config.yaml
router_score: "sigmoid"
norm: "layernorm"
lr: 0.00501
Below are experts of layer 2 (counted from 0) of a mixture-of-experts language model. Rows are named router (the router's row for the expert), gate (a neuron's input weights, with its number), up (a neuron's input weights, with its number), down (a neuron's output weights, with its number) and show model dimensions 0-191. Each number is 500 + 40 x the weight over its row's rms, rounded and kept within 0 to 999. Numbers have three digits each.
After each expert's rows: "gets" lists some tokens that make up at least twice as much of what it gets as of all text. This comes from a sample of Wikipedia text that the model never trained on. Tokens count by the router's weight.

# expert 9
router:492549511438513432468503535439486523510565505516521450566482503518511529471505423492536549507502502487474459526490490523537493522459502502583467525460496499484501447480571447474473610553520458483465428532513527544439634528597561434480484531511556499519508504510524477464537511535437346427494474525429543440505467502524490485481521456495521486512502538515425541423491533464464477539528531534514533501524482507490574471493470448525473472530541468450525474519506544523478521500532455545491502484481498568526474542529435551448514406467518505450493460505513528492458593495554438499
gate1:506510524452543428549431497457513575482502568649479468542519460455565535479536509474476461489458467459497525454464552520518506503524582462514445476532467526535507536465482509534529499554552407470591508449467501490460505483621587537446537533456473458541468522510489516474551503518526476536498535520472485501468538490482539545461459516526548567448502511493472523468471464458536466473534528470478499474527491462555525463464514434574454468523512584474415525497496522541477439474543438511503482497553518492482463504501507510456435545510520501491547480499466537506521469614509465599
up1:541525467457517478418511458512473465513552507528517509502491488562498511529475469531564578471588452535509542410559527503483498456491530527515460499514460517446440413624590487514507516542554483571532417554465456523518492478537538546539536491495518524509516482385454506469504563471464516439532511452530541497488512491479546496463556486508439430451525535544489506472522513437527502464488483461513513453523501513457563497471497571484477512471506448474479524536550503559502529481518528481537467557558490448439527537580476559473536437543535567514524490517579465421572464531527486485
down1:567507535474492532519513540490464531455504545480542502482516455470535403479531488447536557518510523518577504477513533556482459504528508479492497520494526490560424493596479421472553498504524531536452491498468467545537472463505565457530574456527491567531541487373461464556520453537464466510494424473508440526491471491545497478419493411447449559498441520468520449487534537473551593484467506535477514490600520443498492501479486504481588483500507501507526570464510535526515538520555519540487501472511559531497478466503513589558610528494480567523493495491486435421546542543508486498
gate2:515448546513443432496479502541517442499507492529483444458574468538497475387446450467500555475537443458495494476489505405513500498480514473498501514468531474466510438509586517528477441556547499465591484494463478455483501488528516448493554474522503523462505566530452521521598486522493506419505491514477510498509477488553509495464486478462432503561525495492456488538524510544429460571434562445461423457494528508467567467558445495518585520520503476472476502610570466520492471471508482513491543460462541442463541493494569528488493466537426526531522474563448546397489473577494488532
up2:531477501457502582514489480496512458533394499475487613463459540561537483570524634567532451494460536555465543494457505538457539470538520457529514468481497563519474483528509467492491461529438543473432540542487563552523481479452520451541570585456463468485479438415548476482473485457607523557472508473459474509420568560515464520479557502548519574464504504481507513463489504473516546549506486526478514545507457497458483479479513482513459469479398511451486523470510426529499563535510560462511443521489490539450520475532476488448493464494519476503519573535508519464514471448465461504
down2:495578493490537529448488509459548564502566481440516470530514573469419515504514468512536535522479486561471467456560499417468518514524507523459477514482579508494458473547428552531531466434488477484445495487491491494467499457509448497496551554496520496510489534497552548458526536483489516581572412505442499517501514499525507531489532444461482466512444536485551534527485479505515570527599554455516497443528531429535526528449343453453498449518474458488507509493490592529474556490490504504435522454501427506479452407513453546532551462511486498497504581582553541537525492464533487495
gate3:594453548518517489554471592458473522469436519495549476506507492505436515437547543494542490429509514460491540551512551491505511516487577491448563535451521453454440481449516413519501455508506489470513487499459492515421513487520548395471496522463508471499480510527427490522517546433551546517542489559511502560416560578503443490519512510512544558452436523539463501528492507522502502508472500536481523510490439576447507484516453507531492434498511522420515458535446526592483507401495527509416529544483526533482465539498500486517526505452484476475454470474378522525502554459422448491
up3:462507541466554558437547529502448552511512566486452532513551517458544517481464496482429461551487529451495485511434529514477413510562431535512494480561530497530524464511475539489506484502506441509494495527461470388525465538466499583578564498543472531440506553546507557491513515563446424526425484501498532482601456431457531508524477495556529532509427460491495543485516505454466510487454479471533422559508539512478507437519474515509394579496500496533520477455564470496527495549567491475558447520469486561500576495491425504473542501586459473524543478522538463502510464562515524503
down3:535510505546440445467502501524539475552469479517481542475501481478542516470537503544533467443485573475438491461495512453517509464423500510492574476448523535567492487507539493538444507489490527520509490526571459541486478495466436556547553438472517470509505505526442462447503522561511432462488396508466443516461537479483523487512519484466512519502490532479510509522463577459535522493546579443468535593493564473509507533468540586415494426593547434519466459463549525481536485493506435570489565474488566473524479514469450518482511455510464449521504494528534472520505544365567415440
gets: " is", " was", "i", " are", " has", " be"

# expert 26
router:481491457492503478480536438467495546516411533508486496464384536466568531476485438464501540531404513488556509409475489568523488504477460475509531582480526533532513445542470515474546447527519505453428588514528524507515500573384501490510510541478562526508503537539538553430501524514490528535491457486491511603443473489549504528504517483509534505407520547511489498434499535514474511545512563468493471432543498507489477479496483519471526489494472444468530522567522516500575424494554483563490466566491426511556526481506483495476488543429462591511435434525463505488461473450511471425
gate1:580533484620412528531523530510533468490460488516476526552476522522586467470548496459600542481496490435552509548492497544553539489513555466513481504509507500516485522480513503477520520507458478495448498537503463543468575492514513521489537539489527474485523481550469500534473502471541500441487603562571484520527479520579514573448530507503556552480438518545529532444451488508512442453479523446540487471501418444517503601544442430491528544536495488455504532490493394483491512506515479591513542501468528486476500511432600426445487450539487586445529501460508520561472476463494514519
up1:545502515514536482433547498565425444574484563467534540518516451507474484507508511560579538449480485546489556481523477544487514484524455491538437481502482534537511482511498507491540523428445515561408549491493460498464508531511430438522468498512515455490517593442505506463540513458491519529514487450486506562558475530513452403525476474558497535413465548476469426494525491538521503540565478564486555528539522451493394472518474520582511545495560543507558539447494535487452531510477527476528518494559548512515471584603449565452536518596461435499490488530467543474484493506519495497
down1:450431546520472466518504558507504520483501555481550558479528494511474573558578543551483546485463514535440526519509502533533627491539448520489436489400553546556495539474545439483517518455558478496480501543472481482484595517495543496507484553502494491489463446512513532564544477483536433548458487498545522469546514524450531481478464468509558552450476523464467444488457539505528525486538531490491446546451485515417504515481560473584479566524531471507489515552478426572493505541392499476579507493485429491508472518456509438440485454545455521514437570515497441583497473475510470510
gate2:453504471460544427446430482495435508542443498538510502534495474463510505470444504522496520509443486560531462468493539527482517485497500567514464564477480493560523400457533523440594510501573503505515469519509521531552529525524477576547520541485568493487488405504495452483560517487524516553530447498457544510508517500487491469504506490484464456552461517510476468501478523527469516531454550521463451469475416457527509545541404478504580532425433498492468516566525489479539387460477541524486520502538445509570474457514491477532512567486502608452519497570526518455580448452438533416
up2:503516523510530553510470489512542541579555455483495514542485551437501512521470471501544439500523496454459471518466463489541433453498489467480533519496486526521539492548474428529497514535451485481547586528416481509493551470553474467481466453432518522416461447519541452485524479461515508534481492397516530500419483490437483499532500547508438503426574471499473559543524421425465479456493486528564490489537472472481563498493548547515491526512556473492535527508519522473566549549405468425506439430546490444456493493582508578462520449426451493472494475466492561561429566513514531529
down2:480573499541528566453560554502533444499470461466525483498473456439478565477494502488566500476506478509500414541445522578502500489529495440563508473536479475576485487527461497513583543584491574519497484549522472515535488505536522453469563481522491476543463508486495493574537496536452414486503449470524578518459513434498488505555487439545470473464491417539559526476525484520488576451428483581558488520570542469526547462503485478453542514457506501581467469451457500463474428536524493408456515552543489421532480452479538460503500522509572485523507421440474507482508500507543445550
gate3:537464438523568512508536497519486474519516499568489489465504510459429528479410484558501468531635407519472486439461508480520539515470487538435472454460581492462520501547610444505507521489524515482440464497567523503468445533411518515494494562521467462493547464600548520519485449484522522492469462443542511531558531561469479447512523510522452522479587502493453473521478510488434533507512507555551529546538464511545508547451439441500508482469506534514543521520481457420459481536561514518440498458465441516475504475513480491480475438513491403555471497422456579497483510476551509499
up3:487530492467455509495400423486492521463497530534432489550455483499597550558542510523454546498484570509472552477506492545554479468530537472547424577575441509540503558515445524539538504529488459473449483541490450482490522542565540477468527483516485586513521449461442527557529449493467484466513569491574521450440543530509513516503531562531511520440473492590463535514470502576450549460522484441507581445444453487519532516558557460447470481543437422524519537510562516521492492496486432475462540492498440481517492546462513503503516445545526570508464485482462524480590476542507496492
down3:538506523422549564426484537507556562519530596511531552444515588502552571440544533449405484486494514496488457508498506440445459445483494517519538550449461487465510457481489540513494483503479534475519471583530471487525505564520447419482485483451513503474490454456423511519514523545493519506519490550473537533448452520429568481510559462476465530492516522488465520494537446547554534490481482486540479483443495489494500541513518396482575520474484460470512449465480568573447566517486532486435553543528553453489506433564504473568549477527514537451496432518564469430463534517459547518
gets: "a", "ia", "le", "o", "ine", "ie"

# expert 16
router:547554536605533521472498465515578529498461544465508453497491531468512500377535441481475541494583556484523508473488503459468466493417501505569563473526495532513544490512455432547491487587570542486487472476533471526485443496533502481498501522444509543512496481466504484526478541536469478550436541456544525441453492537517508523495513449527505491481562474512457526558499497485460507493542542527436495479540479450573581510448556435598478442490497478440542514467563466543464469585511521468485462492439484472532488635493480506478463498518500532449483485519430482493420502551529442449
gate1:555548457567528577510532504500553449469500487514507455534493519541450488480388466464493561508475538502500509497502537455489416554447489492521438457485554449508495513503497403462482508570485410497561519475467524546454469458459506488595497498439482508516458516582480496506453423546464426465541551529523530507520510560594476489526493476507449533470483473523544495502530493523483479495463460519540493507493522528514573496411501541531471544478518520518544473591484513585475467433492456466479475461448491537582471564429541546494487476486461554449431555497524567529526533531536501550
up1:482438467499457545495491466480549469482474463522556475521419557543522583515526518540496462498455505506595478491499558477520502512462547510532465529518497473520489507462436474412505496521428462522511427521493550550508511501510479534535555503500482601453552518501512505510477408475555558453582516544541481484510565574531489512496560487531475454482503490465508524473428501541571418434472434504512455529528495483506520540489515376523520521550520548487544403518469503524494485501516520491488579486503488484446582472526576530484486499432519470520471500524560605514469610497522499493
down1:513518493492435475519537496467372477515456472473556433511479504494592455506530500491541545524505491513476499515516444530463532480514444511545474450574515514428456516509502500506572463468534528513511487452468434456519545482563534413477497436428592521527439462536508520552521473519505476545413492478521462464466463567554546460488425453527504540551504442559518514502542548526534512501451494491477497511550471477515555504575565585431487581531467511454486563554466516485548398445422513429534518518497524559480529536470514497454483490471516498529503543493506568495532506491507441491
gate2:543476490506499503492537420594536570515566578538467503525489488405510484534493515483424519490530449573545496482477465505583514480534451547534513450505556514517498494476531507548472477540551484443530619498531496493418486459488496428457504495496505501572445533510529486513517503450473493500497528399471536543559482550497558504439526475512478479543505524486545545455533433444490458455516476481497507499489452477587513484534543467460513544534479555503468557484553436567502534514448510464473486512379473575490549558522441474449537463541495458530464548510527458439474563479520488537
up2:570473515412494548433503465534546474445476537469515488529471409504511544464494447512474505426483525557514556518454503500511535436515529472536579459503490524443468506467475515458442540558461427425543499499541522449471538394471540490484524494477477453527497483500516472524514429444447481543527419451479540455538527496462475520503448493481467524559546443503514488516480472506508426433515522590424486511459528513513372434479554462484538566539501563484365470416526436487440491514508466487500502512490552498553537522514516509465505477510513494469488492444508485495496527485550493521
down2:581541443471469512585478490558508514411518487495546495445513522447441491462455533505446473510537424440531446469517563499449524506459551530501557472510478465509536553491569476526477494568596534507538488481473426471446526515511544520457536438528528484482431458524466493552591481467470508512479570438458400551499517604483542530524479537525520481496480509506526485513560468458543462488524438461476506503478482553471487469493504451493467516468531476484512515506516602508485576487571506457464444446444551513461573544505575448474475505496431482526487498447474472493477541584493506495
gate3:483531511568496503424543485409557560474507505450452597447467528409491528525543465483471535501570511486538530510455472475501499492491531548491540558443493553522503473456458542557550525476555497483453497499557512501514491501547477478484542460531412518500470511474548437465461467469551455522454520434374474486505495499566516509491496582472527417487445431532492503505441539533475496507574549533519549514546441454489476465431517454533493513537515505514463500507539472491488400447534418480533427527478477570510488507525493479557503478446530560558586479511480465466495435523480516505
up3:453584466420514510472536491591504485541547454547545447493546437550505464517436482459493565503468448441494541508457458480514513519512507424496504510482500513492520445527419459498519439457503488463560557522457493519522489533508495490533519557504527525484500471420456521500442473566421496452549515455555496566418536417498532435452508488456519505466528526575520453537456448476522460496414498427495504504494511497517526524560565508499470512506568484554511560491513441470491626473482509482476520504555538505545478562466523543464497480494496513464473491390514476497548576453438469494
down3:485590584489516532541477477485570500508537548548523521527536494514529527527528446508519485522448505363516559417531486503519505464517445482521443430546522540514541491486491455507539525409531534498571507520496506474574578517461587602489398525449530504372478495480443486511412489582540525503437517544515520434532464520540505550489529494417510477488535577508493476471503521515468546498510467507526446514420523475497477510520572510537455475493437477549497481508503498484458483490539415490508543508448522499465474497493495461527543529540476501480556495517511464543465512460456510486
gets: "m", "l", "h", "al", "b", "t"

# expert 17
router:451496508477461476484472519475482522520498492534533555536528458462548542463488491546487537508530564449462446441464486463525373494535459442570536475456512489512534451481534501558502448480460525514497472558497545550487593470436562409508475499466535464489506518549517405499465512495496498509494439491515555565588560469533470520482519497522501479529532498646600550418476516611525463557502570505493497469549509494529522511513542442467434490489511473444545497474437450503519520474463504557502510525501496458386474490481464527483474526509478462490450467498500536489444511485524484466
gate2:543474472381485535490542533524529428504497541560506513539530543475545434538491460471416473490428505462512593491488484481442582445509554484495550497466490538512507486472481493519506518466498506419477422554453413439482487541525547458469528490444463503553488555541484488519485536517541411466503430497498489511449518394613437479504480468565548515505492427515490483480475459562560508483496473508527447474452538506505565473503504493521458497454473481570499523513500533522521511469469465428502534571501556510499476538426482497421462455501536419501440518444522516501506559484499477455
up2:503583521478493460455467435486489491458480544489581521508539444494559481528470508563561536494541558508493447488477489510493499507509525490520572501508513499514474574489525522541446592497521493469553488578468483467549531576522458437543519472514519441450493533455446540414541508476490544559541494533476481517545439557523484455531560510409515568546459531498564489558416489503470562507507448468501541543493475468566508463505489471509587467462545481476496475424446437552510524434488503489489481460440447491491544539562490460439497437489474454550509562444432578521520521475528534544
down2:517540491466488518523463465482522527504528461512533512532479477473473500526538446524550531540499529597547433478543493482515467531502496512436507498482560492596490523525555419507525577535524486462469465513513618527468473553523391503558545564554518514478530464464477488465478476502404518490471475491454568492560493488446497500505545532509457500493481521441584452532449454498496530552463449482472480497500530478510449553539450512482535478500530449421568441451516449509473468485517440562435521551424492512531526601497473504415529461469470609469477459540467481521468471459506454518
gate3:520481504490514492526580473524488505476395488543512494481470542531457501454523443481516514500510479437496575472487435508487500490426497543520502436476528509595526468505515497507504498534472478536498422561529496509449451534453452504500564445493571476529527475484430493465514531436588576532533514429479585525432494552551451523547559490477511502448443488539482503454412485505556514459544517507499557437530478450500537498503488476462442482539435503494482513539544517424539504454537452519502538490537539466460435505473525403542410510540543602553526454509498499490473547473541522424
up3:490457469495552491500525515529527445518524549499463474532527530539439528529481441496537504463518580506529531451469473455455537474429509595514480507475532451461465562580511489532510473487450507493552479561463510467535488480536484509445443462511490485477444458527529553459472480563465477504539448490547535456530533512420422480549475510567485456451600545543538473410530522488484476443528470464461536460542471543541485566460479523491494485570502417444473450483569506504471487547509428496534541466482547501497530534519440401563528480518601506546469547452466485448478463474479542574
down3:436518554538485520459532551537466441464468466543425476589520477449457498494521444441576450502448539480525587465511515500469517528493435481475457480514507521519485482505561509446463549512451405535506536462529466515527508505456498467463483479504501511451446465493460554463474542535567440499570568425509530485434586479489504505502512543458523506468491595500460486484469545472502439508452463465545479403497476480489460525566490553423436495500472476409489532488540458435518486447495495466559416538498566527449477547514483465476474504493499496555477563456527478542467484490518588532
gate4:449469511446466539485460520520532485476515519530546535518470464455471519527526527484537518514441511470505482482505479478439529483521481500550565456551492527472562468546598463549438551467488495434467451546434504393468610482542505510548482507487467501521490522519469501555496540397451545514440413533555532460488485504529477464487538566502523563549525502522550561555517506528454535515451425539546563465491579473507517454562539452468592516555521478535448420518479534502504448506532456529461584503565501480516539520482516514420485479435460465478481530467526546498459525519520554539
up4:505541528548527509476437485466491397505437465521440483446441530519573438489549490581555392482551479577486519458557450527536447449506515405457484481522575479555426507532427480475498497485564493462523530471549525477523535502542507463527534479520484517545487546459430551506461435438547473463508489438498511452547522481552501527540452452515493512559511483547516472484444422550563487467487518470484405502554458512486516474455439560475495506477543516463558537486479512503540506521535568443485505493525480556511507508490427422505533490557498499497466541499493520552548467482542567506
down4:541484534448457487542488531518502458481488545503607566556495490518476541458487493541428495493488512574482515527484424494489489490485541541436493431521506541465572574509532501532476443492441496469488464551515436431493544485455496447473461431505506458541499569563545592512450453524506525467524499532489561548565579548472471503461518490462499520507503487427538534459439461482517443550504533544514513514510501475471459451501510466504447413503533387463478504476488405520512489434563530486466520479399472481471497526486496535468566513408464504520454498499474522596514500559540479496
gets: " was", "ed", " also", " were", " first", "ated"

# expert 4
router:480474539455515491500490527428555544586613555537538535511501478441498573478492480502490534524444514461494461510584467500507501485474489472522468528479513548423506496531514490471485507492512485448488553556492565548478488564444515425554508521476502524531514513526436540439499497513469485477478383528483556542445472517532538525504524494522502467431489586506498538553495535524473501468469455482513494426538543474599513527491519464528528456475548484444489505428474434477564505584512531513465519538490479522425458482534528492533444468534455630531509482489511547477458570392525489443
gate0:501460541498504477528475492595495491586510486497490500538503545475488477516548505530463484493485582480542462514558577522496510542442475527513520601449506450527518544519480525446538501432533505502432538542487533473504521544479473488485525448448521512483412498551538452462504519575511530539491467457486520626448502554503465492523496487494472530514469492484497484479541489602537529494517518605508589525488521447503475481498571482483550511419511531544426487439486469501464443550452482588499554505398518482528515435519490604450498512474482505506590474435505559520456491442497477498
up0:444556491462433638471436520417531560468518504540459530456422507472507478513504454470540489546509419479496513490503477471507483451488546493456469522564476590517563472430538535564559476551532519550525523516534550473522447528533487503521475566450489522533507475507447534549516447450511488457475536492524475369526516493494536490510452504477503465487522480580411502534513499509507536491501499468560442521490589525568514546461468503521492490496522529458572528539462491493572577505508477528581459509518520516479465474475476441571467489538491509475560522516464494559598524464461499515
down0:533533493505497450511485541498602427460491481542497478492501446524498469536576451519523576485460532535548525546492556444555504438502444476511479522497525469503513431494479481492533511483468504443465680536532538518527515516532516470478425505468534504562391525419474472471524457542450429545460487532522546506473498498473484478508500510493579449477540435470477529463528487510480441496515486524501504565543532565563522548412531494525453455488549430492517431487552486534508462516522492558513494509508499465429497515510474497527432489497499397572485489481487462546444540446449487472
gate1:487515456526486455574435521571472469510498614524484509505457524501514472478457500471504481489455518531541465515574487443460508561491458493475515468494523481466461508549447504535551492535574520493567522559459447501438437519497497462481470526514551425485562559470540440443411518522477488434523523487541577578511498508536492478547496456592512512518516484491539487600532520501561558429488418478473562609513553482460546499474436522508497488540433539404521479519510492497487480483440496441531471512449462565494519532485434490456529448471508467464482443526498516509475547482532535453
up1:492524484545524507520534441441514569464494523498480461476498471534498509478507456516478578512557522448448541483506484512502491497569541498534548640450478581485541484454541553506496495529491525485568524563522444493543478493555501544504513430525498488518485469482538493563483423474531557482503446447583460534439497466534593453529505556457509490475449549459588513512463455492427530437532472457527448489503594480461473544511520491507534445476505475465434461477541469601473508514525490524497536392548417455500533481457502515552446496463527470546442527487516506501432483493488459542
down1:566497488456567553511479483484513579478523507401452588590507568536574526481517529509471459527535487420566576499476533429509477599516499487532475616472543480538550484534505506517453507454488517529490451504462483480583479534449483540510454534478565420475547502496505452537486506499508523490482484519531478578468498496524471479534545432496606418480528461507515436561508506534501565562579566460483491502458518457497483491477460490471467466468470483528498607516529488560441535516460526497473425527519501453519474502505507542493530493441530513445474461521538489497485463499513451521
gate2:558532524465504473458528514548520568529459467514503508451509484469447497540467473493445465566496575530502509532510501510502486592455517538489460515444480581501529518547584434558440502554486475506523492535489420496473511452522557578519468462554508491514475503482488446539474531536511451482552477476490541543479468586452464574530544482549476520505494517522543531593468497507518513436498561547507550553481542499514495523433507454493536480564512581436480556490541462485487422535517472499491543555457465477533460525533469496512452429380501543517539465385563501531519581484473498461
up2:570567542479526455540533520514441517442476581485483484489450449450566478519459518473539448498465536422508472522530532536447505489524487504523449484440557500511497482505428464462436473584549490508427496530515528454486510485492557519531411583508457492490444472516496512479509489444505444505519530462491543552561428470393487516426523505464458537435515549501472494504539426516547593455523539576529502538506559478506514467507522522436609473471568510543489503548508466430507476484467469471507500506519448538529502524556516475492424439452476476486495422450488513468507508523496562433
down2:544562528498493490526512465466475455545453487505501491503528514527551568538550459509583503527506496483498485480387488472556417437563470508478483510545497547466553518490440500517491491488504509568454561484489456509443444462498529438464455394465544493491522447531455552466523481424489394562520477455534471463548553519487513458485465533450489523476546451505523502420485524474471478507534494554482478512525429425549486504564522598495566503497553456490560487538540530586528512394536488497528518470482444497477565492522555492565463497495500477489581480519533562484514483526515532569
gets: ",", "an", "ian", "s,", "e,", " United"

# expert 30
router:491505491450536474483464482470553494478491513498434457577560518482508493440478495492570519495430557502478530482448505512535466495505516497560548556457534501437518509602501444527520581513478534461464461539502451423460545489484498511632492498513480505502516541468525551459483510506578507402510518599474548539482464454525455509478501476509524527546536576508562513570516476525477423486485543515478481471524468450471567518468581448517563444475485492473488480515413488483521499502510405533444506479523536492506544540510562577524487426541403508456479401499471495488510490467495460500
gate2:497472449543475520476519538547502487484527531430501516446586528476543479525455529501543544424480554564503547543464479473447504505467493470511553504457510539451477482477466478419585393484463527520534464502565447469427459417480485503481501497501482563498434500524558481525477528537461522429506474489489469489448422526544434444427495510475528525496512540546491441542470504503509574528500437498452460499487407511495500541565479455539485473484548525453524523525491483540600523547536560545485560506497552457570426522473497518534503495557535499522433514453437478494478537528430574447
up2:526540440511424418533505493397466493564502525495488515524541575478499494501423518510374462503462542411436555521493487473463463516522485515438556473506456550424543501504452517564538544513525535514435516500549456489475538499514457470494528507550497523503523407484579513459509572490446532459482437472470509462502510466485468578489574460444505543508515495460578555499540465511461483466512502484503490520493496538528519467500486440508580510506559468489410489511495491527533493555549492435492469524515499546497377484525493534482560606459500474518536504497484478540518455489513492421
down2:551571522440559511437458431533615487515549527529571486482456488534443499517565496610507520517502529511508481505563533451393579467429525471487552493536462488460549551547524493587514555483546473478488447426494507502502524526522487541508539460467529519495477516507569491532513477478460502507526550514428510455449484515555534543469489489500502493489500479517518489476492522484465485480450541487553452459535498478488583480434516491435519479504480499562450418508465465499552487518507540398505486475385465500442480528494541445556517426581502509506483551542526491558485490539506454446
gate3:534420533510424434491520514590504478511543555470515472565501521493481564503528518531506531539405498502497532449549564503512432469596558491514493523469530602489515569474515489466519421548541460478569539500548532466496482483504518503530515530433466478615491557552535461494489564470496499480476468543562507499441426529505492455471522478538486511477505459547500527506576475430467532579550523518550498541491500554515485539517492498494574534464534553559449513546511487430513525467435442552502536444501461432490566466483534462522444517487477543508528521510490464456499576485434526466
up3:490520522521573600502543464553504503465502457554511479486491461536468501456477616549495531452487510481461522489429556474516494472507482545488509587493478419464547495514471461559488451514462457488443529498491507527566450512501523517462485485510508480511588505538524541541543491468446492473501483465456527548551503503558507506586477404468510465539524534544514513513489494515518542482533508489468383482512561449433458604470474459552504479508463444442413530537531527475467536502497491456514478535467510508422498591494495474533496544488447521480535477437555481535570484613511473576
down3:536493477464491477451510549497556515565540486438459538466436516475524527453511456452495494523484484459516497492524535455507470480468520527398538587444534500541458473512513458474581458465588517469499533462494516505447465529478447452566362522506552447593470549477495487494454461499497554491461470515493493453522525503480546559482511510563483513507487519438472450524532569535559438485524514508478502514570528521475575429498477397563504468519438486458517550551509509497423500513534434454482542522553528490502512450541544521559468465546564496465490504551480507576484425566480489478
gate4:490496471498500462500518514506501515469469492483487465509560527509519472511507576567543454459595598525508514485494477499445534464538495530602464549505498478470400546580475490505466569516460543465443488586500491587524518410542561544535434494516506503443492456486564536476521543516435500521466529524489538518524455525523484479487469556508518491540509566469479540566524505493453531502442486473468456503530584505553597482499574470511527492491472503468492498474466477452512551540556464519503541480535604540491554458521579547490503512569483482492496553424537497494509482399479587489
up4:479476531483418485536401517412504532473567462492512500519554486505505487474453538497456525527504507509463469484465416556504483560517603537556424481445548484485498472462499514591481498443438506532522523493503552501557501468522517529502575523512500538488514463471569549561514513515492531440418560538500499462508446538489549526435434462505523521457502474451466538544569508530457458524483511518559441512471494481459514537481554544451436517517537456502397431593514487566525491473519497508465449546526597507492480463497487483488448429500491484526515541421485541501528525584550520482
down4:500507428494488491441508504495461464504504516538445505518429508511467564523451462495479489572561522555548459533556483483436486498477614487538530555503510455496511480480485532527541498478554510508473391432420513453462465469523431509487500501472491490441558472511510497573499500505488535537438500498446455511513524537510536497581496565532486538528522481507466565513591444448498489467495492557473492482503480482555531501419543546477551510554432444546497510549508494452563497570533473455534379548524473484538473476489444540500504409607490452555462523507501543479453473489484425473
gets: "ed", "on", "in", "ad", "ag", "ig"

# expert 5
router:508534543469506502513542489500511468520543514507543511524509453501521541480522449452541534504489505541486468461512512529527527462489507467491477513412549524541584524581544495448454522533459468460454536532507623516461498396564542422546465481474490468498481494559503491463485528483437494525474499507523519533458490505496424507509498487531500447556492552515490523473503472554469481521462449503508437484505488461555480437484515466481386483472430502488565514462546468542590430526513454491486497460511461484537595492575461560608454509486529529534498492501453595527396561452508474416
gate3:526536482493524489510461563445458460530453472534514466411461484509518465467526516497427476469417485506538495480483446516515512484534539468591598520442442510413548464550572550533516477486546473488503452479477493556564483546520507553553574529531554503577531496513476424429525493565520552530521506497525523443488527484509390511515529490506538465513491486501465519541552498462432517496509553459471484478581550503571496487489548482531555473561508459573511458491556485510504501494456436489525504508514542543597507415559522515504515507445516477566550471548438534532503517471529420536
up3:515548459524434447498506582484544494500544401494461542452526439544424482402439488461514533522435500526482471540554498519566466551503524484426463469476437495524423459477436471433515504506493445498481559501539468574505489486479539523533496495495547494476461479562454409491461525493497477512467516487454484470549427570553577521520498490442531441447512493522458512502497508503494507537529467533504501514477581501482611494469435536455512512464506527502512451478553484567512486428474482552541457553459490527522486457536490521507456523493518567516550526489547612430547552505490513560
down3:500465440548448421461537530469515535478568420547464520481461426537532473505501535442492597530514549469482496497529517551523488479515415507478471475514470459533444448491454491462549454561498486541458479525505413506509541512537562449497498460492553435416479489550484467514469519436506507472565460444458466460527487575561483529470520516460535501442533502534517550491492477497470525524524473545439498527480532480507591515433523501522437539495470502526470508495556553548547547426523448540515544567415486510451565441434494500536457520443484553456495523476532545478498556589507468557
gate4:552506503471447485423518492521503426433536449476487547521501561535494434529502495484455545524448623498488492487488574519513406493389490545468530537502589490515521590446442459544445517453527474515514468497462570431528497458512484482531501490480514508454485459468421499500488572531451529485503539543434430504519476492469491536499488469511478536515451485494435542485475475439609529488480495526479511481530469545516503532520529509461593477536445476485497520511525492532476481541480506565549526496511530442447578464517492526477477565467586509472514464525541517495484568476385523536
up4:507612538537472462541470450498390487494535529469531447474456526479423567493521508573452509480527475500497527512556451485452512487526494549411435419483525458546497404508464396506500489490475490444423485469458485520440530470547461524467494460505487492516551543566474467454549490528558475418488467494547470479450538514565522467495483480454529478524525499507512521487504473525469529523498510559469555515442468462446474550502479543490472511529560470476504526481519519539509469530533502546486527460537416545522488486491553554528447526488442391499461455525521515539503484580510583401
down4:512486604459530467466495430453463553514483497541615504448465527502499535482476552549405465489453531513537523482504467453536471472534500445482496475473500540468436486531589419562561482449482502507514493516463470520481498545517510557558488487451590537505419492530563521542544585550568503522457475613471535509486520459531488519442444482504492550474499483551522535536532465554411521477488429443542491512524547453480483489522504508572461466514496508537435488491458531445463454522557581453497550473471489506447527563466521528563510532487476491481515536479504502479483423510536516463
gate5:487527509493479457474548550548458514565496499459479454546442542529524448482491500524497545505496477535502444485515565496458466486445539481508456537504516449437462501537468503445437447541502455485504544575501433479496540508446484507519476456572529466477462595594542504480541493451511570521494462503452474537531449586507470476472479430519502501435475472476484506510494518559470573537504501560503509557463503464423498482437493458531609508473440454502523448482506494449496454559473569505513507555501498524463468431553543579438478516473439442446590466526548509555410546456515481489
up5:539494513469499527433412503513528478544506486568421494503539570555518501459513477484517450467501511487524515478566508434439472529443556536578481546432494402438514497561531442517497553467501424519443493459507489487463545481496482514469453431497504439460495481485479459526465540521526522514576471504450501476511422486518488471544505438472490553469449502489546519459555521465433506502485481423447505445458453465520458491570408483496574459500495543528546514577566469461495470498511589534473498536482500497486488463504480546502475578505533460548579532561568552494518554540498445566
down5:482477477517546530481529559504524436476548496458440512494577545479441474529433495457467522480486514412515514525489567485440518534515544493589543490475478504477449525501512525465512479499498480480488403465432497423460534501491443483528524510504454508453436456497520550474481501541563530441538492483521472517444391529524564506560471552495471473537510507546504460488603475494419505490549491418484509478447524510521535482568475551477554478485491575510451568607468484457495519458489472448450517479537539496525485452473461464544526545495540521458542573528549568457480517586548569491
gets: ".", ",", "s.", "s,", "e,", "),"